config.yaml
d_shared_expert: 0
activation: "tanh_gelu"
router_score: "softmax"
norm_place: "pre"
parallel_block: false
init_std_o: 0.00481
init_std_up: 0.0226
init_std_down: 0.00481
seq_len: 1024
train_tokens: 661500000
Below are experts of layer 4 (counted from 0) of a mixture-of-experts language model. Rows are named router (the router's row for the expert), down (a neuron's output weights, with its number) and show model dimensions 256-319. Each number is 128 + 24 x the weight over its row's rms, rounded and kept within 0 to 255.
After each expert's rows: "comes before" lists some tokens at least twice as common just after its tokens as in all text. This comes from a sample of Wikipedia text that the model never trained on. Tokens count by the router's weight.

# expert 8
router [135  86 160  92 119 108 128  95 159 147 104 160 120 133 176 162 108 111 164 135 107 112 105 146 158 149  92 161  88 137 109 138 131 161 110 114 122 144 124  95 168 111 151 105 127 145 146 106 154 152 106 115 138 171 111 150 109 107 113 122 173 134 154 163]
down0 [121 111 152 140 138 161 145 126 143 107  97 133 114 149 146 119 119 132 158 147 143 143 115 150 122 126 148 107 165 172 142 144 119 103  77 112 129 149 141 139 186 143 120  91 129  90 115 106  98 154 129 118 140 110 132 112 132 133  99 161 161 159 137  82]
down1 [156 114  98 143 100  99  77 104 116 126 145 148 156  84 161 117  98  93 162  96 116 141 112 113 107 128  76 124 116 154 158 101 116 148 131 121 126 139 127 123 100 135 121 145 117 123 105 109 154 101 127 126 103 146 137 137 117 117 110  85 144 115 106 116]
down2 [156 127 140 167 131 157 155 110 162 118 152 142 140 149  80 138 172 150 150 110 118 123 156 119 149 109 160  80 136 140 133  92 110 114 120 176 129 121 123 107 120  97 145 156 141 140 142 122 121 132  91 126 118 117  92 144 120 133 143  96 158 147  97 127]
comes before: "0", "1", "2", "5", "9", "3"

# expert 5
router [150  70 161  93 144 131 138  82 141 149 125 152 127 121 170 148 132 133 159 134 112 136 105 143 141 136  92 151  81 131 135 125 128 158 123 115 128 152 122 130 156 128 137  77 141 127 136 114 147 136  58 124 149 175 120 153 119  98 108 114 164 152 151 166]
down0 [188 157 118 149 153 142 121 128 145 109 211 127 196 123 134 128 172 156 136 138 106 164 137 152 115 122 136 129 102  96 133 124 114 133 111 119 146  95 142 161 117 148 134 118 118 140 186 135 113 133  62 126 177  83 113  88  92 143  87 110 124 116 130  91]
down1 [116 136 140 152 123 110 131  53 124 112 146 136 136 115 123 121 160 138 166 118 112 109 125 139 139 131 142 102  97 132 143 178 164 175 127 154 133 146 149  75  77  93 125 127 162 124 130 123 147 136 170 123  60  88 125 130 135 111 108  75 121 106 127 109]
down2 [130  98  64 113 147 148 158  68 166 111 126 124 113 127 109 150 106 121  87  89 116 146 132  98 112 126 104 111  96 138 115 110 141 109 127 121 136 109 150 136 109 137 122 142 150 137 157 127 146 146 146 122 147 117 123  89 103 117 123 133 125  80 112 132]
comes before: "0", "9", "8", " |", "7", "5"

# expert 0
router [138 120 167 129 133 102 131  25 128 155 139 149 110 124 149 160 136 132 160 160  98 123 120 152 132 133 128 161  99 150 127 171 133 137 119  93 124 144 126  92 141 125 141 109 133 104 144 104 186 150  74 100 134 194  95 133 100 111 107 126 149 107 143 122]
down0 [144 128 117 108 111 165 101 195 140 120 125 136 105 116  98 120 116 108 142 117 128  92 121 100 144 125 141 163 172 111 160  80 124 147 129 149 119 119 103 157 106 132 125 112 118 151 132 146 152 142 160 145 188 101 164 136 171 130 127 134 129 150 123 160]
down1 [145  95 128 107 129 164 108 109 150  90 178 124 149 163 100 126  99 133 118 122 105  99 117 138 111 137  75  94 118 122 150  87 116 121 126 133 136 130 145 124 148 124 120 158 116 127 137 128 115 129 164 130 170  59 135 126 129 116 117 153 113 109 125 184]
down2 [ 97 120 177 149 144 122 142 202  96 152 134 145 108 115 144 110 149 131 166 121 146 109 114 111 120 120 141 133 160 127 129 118 132  89 176 142 129 123 120 166 137 170 126  72 123 112 152 125 127 137 146 165 189 198 141 119 171 154 123  82 130 146 139  99]
comes before: " the", " a", " and", " he", " an", " it"

# expert 10
router [134 127 139 143 148 164 119  92 126 123 133 156 130 123 146 137 151 123 142 147 113 153 131 150 163 132 125 148 122 115 141 150 161 181 132 123 130 130 142 136 119  91 128  87 152 137  93 103 130 151 115 104 147 150  92 156 113  95  83 101 156 131 134 177]
down0 [132 143  95 153 142 121 155 119 140 107 174 128 140 110 158 122 136 152 161 138 175 141 152 120 124 132 155 129 117 150 159 143 101 143 125  91 123 138 141 116 143 124 128 153 131  99 155 111 120 149 104 125 155 117 134 133  97 129 118  74 133 117 131 122]
down1 [124 136  84 118 163 116 152 159 144 108 155 139 106 134 149 122 133 142 116 134 153 137 145 127 137 122 160 129 119 126 151 121 120 163 149 138 134 140 122 109 163 114 136 140 111 115 130 121 127 122 104 151 155  88 137 147 111 158 135  59 109 127 145 125]
down2 [110 125 114 114 108 147 110 130 103 137  89 112 141 101 139 153 119  81 164 133  86 127 123 131 113 131 135 158 193 114 157 140 125 127  80 148 110 116 132 105 118  55 118 123 165 155 114 106 107 120 127 115 118 122 137 135 145 111 137 158 155 127 108  98]
comes before: "\n", "|", "-", " The", "==", " He"

# expert 31
router [139 101 132  91 113 136 113  93 156 138 132 168 113 131 134 148 125 119 142 134 118 120  96 126 132 121  89 166 107 167 112 149 162 134 163 127 120 168 135  97 170  98 138  91 136 148 124 134 136 146 100 122 147 156 102 174 106 125  90 104 135 130 156 175]
down0 [146 146 157 130 139 149 122 141 134 122 163 143 131 108 168 118 116 143 105 172 130  79 183 120 123 141 182 124 146 130 147 139 145 109 122 130 129 121 126 158 118 106 111 144 142 139 137 159 159 147 137 130 123 115 101 126 174 121 122 116 131 120 124 106]
down1 [116  93 151 120 137  86 148 113 121 175 110 126 159 113  80 108 115 127 155 149 120 106 118 114 130 140 148 144 114 123 118 164 151 140 143  95 129 172 146  83 137 119 105 136 109 160 176 159 135 100 167 101 104 140 122 143 121 133 111 161 129 110 146 161]
down2 [125 147 151 158 100 150 113  96 134 127 133 120 156 174 104 114 138 118 125 153 138 117 105 185 165 106 115 154 132 141 120 117 101 169 130 138 164 144 159 132 142 121 111 135 123 147 125 161 117 102 151 140 112 117  86 121  70 162  97  77 169 109 102 119]
comes before: "s", " of", "ing", " to", "ed", " in"

# expert 28
router [157  99 153  68 142 136 109  38 130 156  91 142 125 108 145 141 136 110 129 142 100  83 102 137 137 134 106 155 130 161 133 161 144 140  85 108 128 143 123 125 150 115 134  84 140 153 129 117 128 155 135 112 119 116 130 150 125 121 140  78 166 114 146 183]
down0 [ 99 120  99 114 127 122 136 165 107 142 102 130 147 141 137 101 109 107 141 120 131 166 116 103 118 128  76 143 108 103 143 108 145 112 159  94 121 109  90 172 148 109 148 151 139 122 156 130 136 118  62 133 150 152 121 171 103 113  93 140  93 163 115 113]
down1 [119 125  64 118 127 124 133 236 122 144 106 146 127 120 163 128  98 116 188 139 112 107 132 124 135 135  77  93 108 105 105 147 134 111 117 110 121 110  98  80 183 136 118 134 128 122 108 132 162 120  53  93 127 147 110 135 120 107 112 103 120 115 147 119]
down2 [116 166 100 141  92 120 130 198 157 107 144 128 125 158 155 105 159 127 128 123  93 119 139  99 122 143 104 136 126  80 181 131  99  94 165 132 112 111 113 122 130 128 119 154 119 124 144 141 126 111 100 110 128 103 117 109 139 117 109  94  89 183 132 158]
comes before: "1", "2", "3", "4", "5", "6"

# expert 15
router [150  89 166 106 116 113 122  89 152 141 122 161 113 124 155 171 122 118 153 165 125 105 106 153 167 135 107 176  98 147 135 133 144 147 123 121 122 143 107 105 168  96 142 102 135 123 128 124 149 160  99 101 132 161 111 158 106 113 124 111 165 147 154 175]
down0 [123 160 146 155 112 102 148 158 147 137 172 119  50 105 103 118 123 101 119  98 141  92 116 113 122 121 176 111 110 146 126 151 140 107 143 122 127 133 149 109 109  81 133 149 109 124 172 147 115 130 104 139 103 162 127 134 135 158 151 133 157 149 140  72]
down1 [114 157 151 120  82 107 122 169 133 145 152 139 109 131  99  98  82 149 151 122 133 152 152 129 118 130 124 151 128 134 130 131 116 138 138 111 135 135 158 112 108 122 133 127 118 104  83 142 146 119  98 129 157  98  95 142 136  92 111 140 113 142 124 127]
down2 [139 142 143 163 123 105 136 162 160 126 115 134  94 123 123 103 134 151 110  91 170 132 121 110 138 133 117 140  82 117 154 108 141 151  83 107 117  76 130  89 154 112 129 159 138 130 150 151  84 127  92 106 136 176 133 140 142 101 133 119 112 117 100  83]
comes before: " ", "\n", "---|---|---|---|", " —", " \"", " +"

# expert 11
router [137 129 147 145 133 143 101  63 155 132 126 147 116 140 155 155 117 112 171 147 119 129  97 156 153 132  91 147 116 149 129 153 148 132 158 139 125 105 118 111 169  80 134 135 137 155 106 105 149 140  77 130 120 136 106 146 113 100 101  98 149 115 166 136]
down0 [123 136 122  85 121 171 143 139 107 126 124 144  92 160 123 134 158 123 108 162 127 125 129 125 124 140 107 140 125 175 124 158 129 135 146 129 131 126 122 123 187  90 107 142 149 127 112 139 110 113 143 120 149 107 121 123 122 116 125 142 107 110 163 171]
down1 [122 117  94 161 137 156  92 127 149 106  89 126 161 131 135 114 157 135  84 148 112 128 144 142 100 132 145 124 135 146 133  96 112 122 118 128 139 104 134 120 164 151 128 114 118 109 119 149 144 128 125 130 107 173 136 116 164 124 110 121 157  90 121  79]
down2 [132 109 144 168 108  95 105 111 117 145 117 127 104  89 137 132 142 143  24 136 133 142 148 121 104 131 137 145 127 144 149  65 158 131  91 100 130 146 126 139  87 110 112 114 130 134 151 133 121 132 125  91 129 190 133 129 111 150 112 102 159  96 119 113]
comes before: " the", " a", " first", " his", " an", " their"

# expert 29
router [133  88 144 120 124 139 107 139 159 118 132 154 113 119 139 135 102 108 136 153 112  95 108 136 174 132 114 121 101 118 148 112 144 127 100 118 131 104 129 110 152 108 133 131 155 133 144 103 137 167  89  91 125 207 110 152 118 135 124 138 146 143 140 110]
down0 [103 121 131 189 141 183 101  84 140 101 142 137 138 122  83 135 104 165  98 139 143 100 127 142 118 131 150  82 141 171 124 125 154 148  84 134 113 163 109  75 101 128 134 148 109 132 132 144 146 104 158  88 143 114 150 155 109 153 126 147 111  97 156 159]
down1 [125 114  87 145 133 138 125 100 148 114 121 123 100  74 166 145 198 147 149 125 115 119 131 134 126 129 151 126 135 119  94 106 131 121  70 131 130 133 112  68 107 155 100 110 171 128 115 124 113 142 116 146 117 103 141 110 143 156  81 165 115 137 149 162]
down2 [ 84 111 149 132 122 150 143 117 159 162 106 141 155 187 125 127 113 136 110 131 131 130  94 121 160 116  83 143 153 156 128 117  97 168 140 119 140 146 154 132 103 134 152 120 100 114 162 141 156 124 152 113 130 136 150  97 121 121 151 170 127 130 127 152]
comes before: ",", " of", " and", " in", " to", " by"

# expert 6
router [159 112 146  96 124 165 129 128 126 139 117 151  97 125 146 142 126 117 152 149 112 118 123 137 128 131  69 147 103 108 138 121 141 146 122 103 124 137 120 128 158 127 134 131 137 118 117 110 157 153  73 121 163 166 137 154  91  94 107 124 164 162 144 139]
down0 [101 132 132 141 104 138  81  94 129 167 166 120 158 117 156 135 175 175 151 145 123 120 114 126 105 145 152 121  75 147 125 122 115 165 158 140 120 153 139  87 131 121 129 126  99 186 121 132 142 144 157  88 109  92 114 151  94 118 164  65 130 134 151 153]
down1 [ 81 134 144 140 107 151 101 125 103 107 192 120 156  90 158 109 162 145 164  90 142 133 132 132 141 118 127 132 127 168  71 117 110 160 118 179 133 158 122 119 136 154 105 140 113 131 124 153 128 102 161 105 103 101  96 101 143 134 134 131 149 159 117 143]
down2 [ 75 159 128 150 101 122  89 118 113 129 163 117 145 106 147 113 158 147 141 129 138 136 151 141 161 110 146 135  88 123 125 135 118 104 133 141 136 150 121 103 133 109 100 166 105 161 126 144 155 110 131  92 120 101  99 126  88 144 141  81 122 166 123 139]
comes before: " |", "0", ".", "9", "5", "–"

# expert 1
router [164  81 142  94 117 134 128 109 159 116  91 164 128 134 155 151 131 106 137 139 114  98 116 158 166 139  88 157  92 135 143 117 142 174 123 116 121 166 141 116 177 102 127 123 134 168 106  93 159 138  93 127 128 175 118 135  88 123 109 117 148 151 147 158]
down0 [124 109 118 131 117 139 151 113 113 130 103 117 143 144 177 121 123 133 121 179 145 113 125 126 150 123 141 142  64 170 173 140 130 187 128  96 136 177 156 131 127 130 138 131 108 117 164 119 173 142 120 118 165 132 106 137  79 125 127 123 169  96 148 121]
down1 [127 163 126 139 113 144 151 132 102 141 131 136  53 101 114 103 155 122 135 153 145  95 100 135 131 130 127 156 160 114 104 158 126 106 154 122 118 110 139 155 163 121 107 156 143 145 111 126 115 139 109 142 159 134 151  96 142 165 156 140 110 156 108 165]
down2 [171 155  89 169 178 101 137 151  94 114 137 130 159 105  86 130  96 144  89 160 119 119 134  99 102 120 124 134 112  85 154 110 138 162 103 111 138 203 130 152 126 122 113 131 114 161 168 115 133 118  78 118 129 162 115 132 160 120 160 134 115 186 130 125]
comes before: "0", " |", "9", "8", "7", "6"

# expert 20
router [131  84 145 101 117 111 117 109 168 148 120 141 121 142 183 134 151 153 162 142 107 100 113 146 106 136  87 103  87 126 110 110 137 147 121 129 125 124 132 111 147 125 135  98 127 145 148 104 172 152  92  99 143 193 109 153 125 112 136 127 156 100 147 118]
down0 [100  83 118 134 157 120 114 131 109 159 190 127 101 119  79  93 135 125 151 108 105 157 122 124 106 123 114 153 119  85 109 143 157 172 117 148 127 111 164 167 108  96 133 117 120 188 158 133 168 130 117 140  89 130 144 143 150 130 150 130 151 139 178 134]
down1 [143 166 108 153 116 102 160 125 161 125 135 122 139 141 113 182 104 143 118 152 150  57 150 129 149 130 122 137 143  94 146 167 132 115 107 129 132 131 130  96  79 138 142 135 133 124 136 119 147 117 117 105 178 121 111 170 158 124 109 116 142 121 113 118]
down2 [145 119 147 150 132 103 146 111 135 121 105 149 110 193  70 137 146 105 143 118 133 127 157 124 167 130 120 153 151 122 122 195 103 134  91 132 130  91 129 112 135 117 143 106 149 111  97 137 116 126  98 126 121 134 134 140 107 134 126 118 148 140 147 134]
comes before: " of", "s", " in", ".", ",", " to"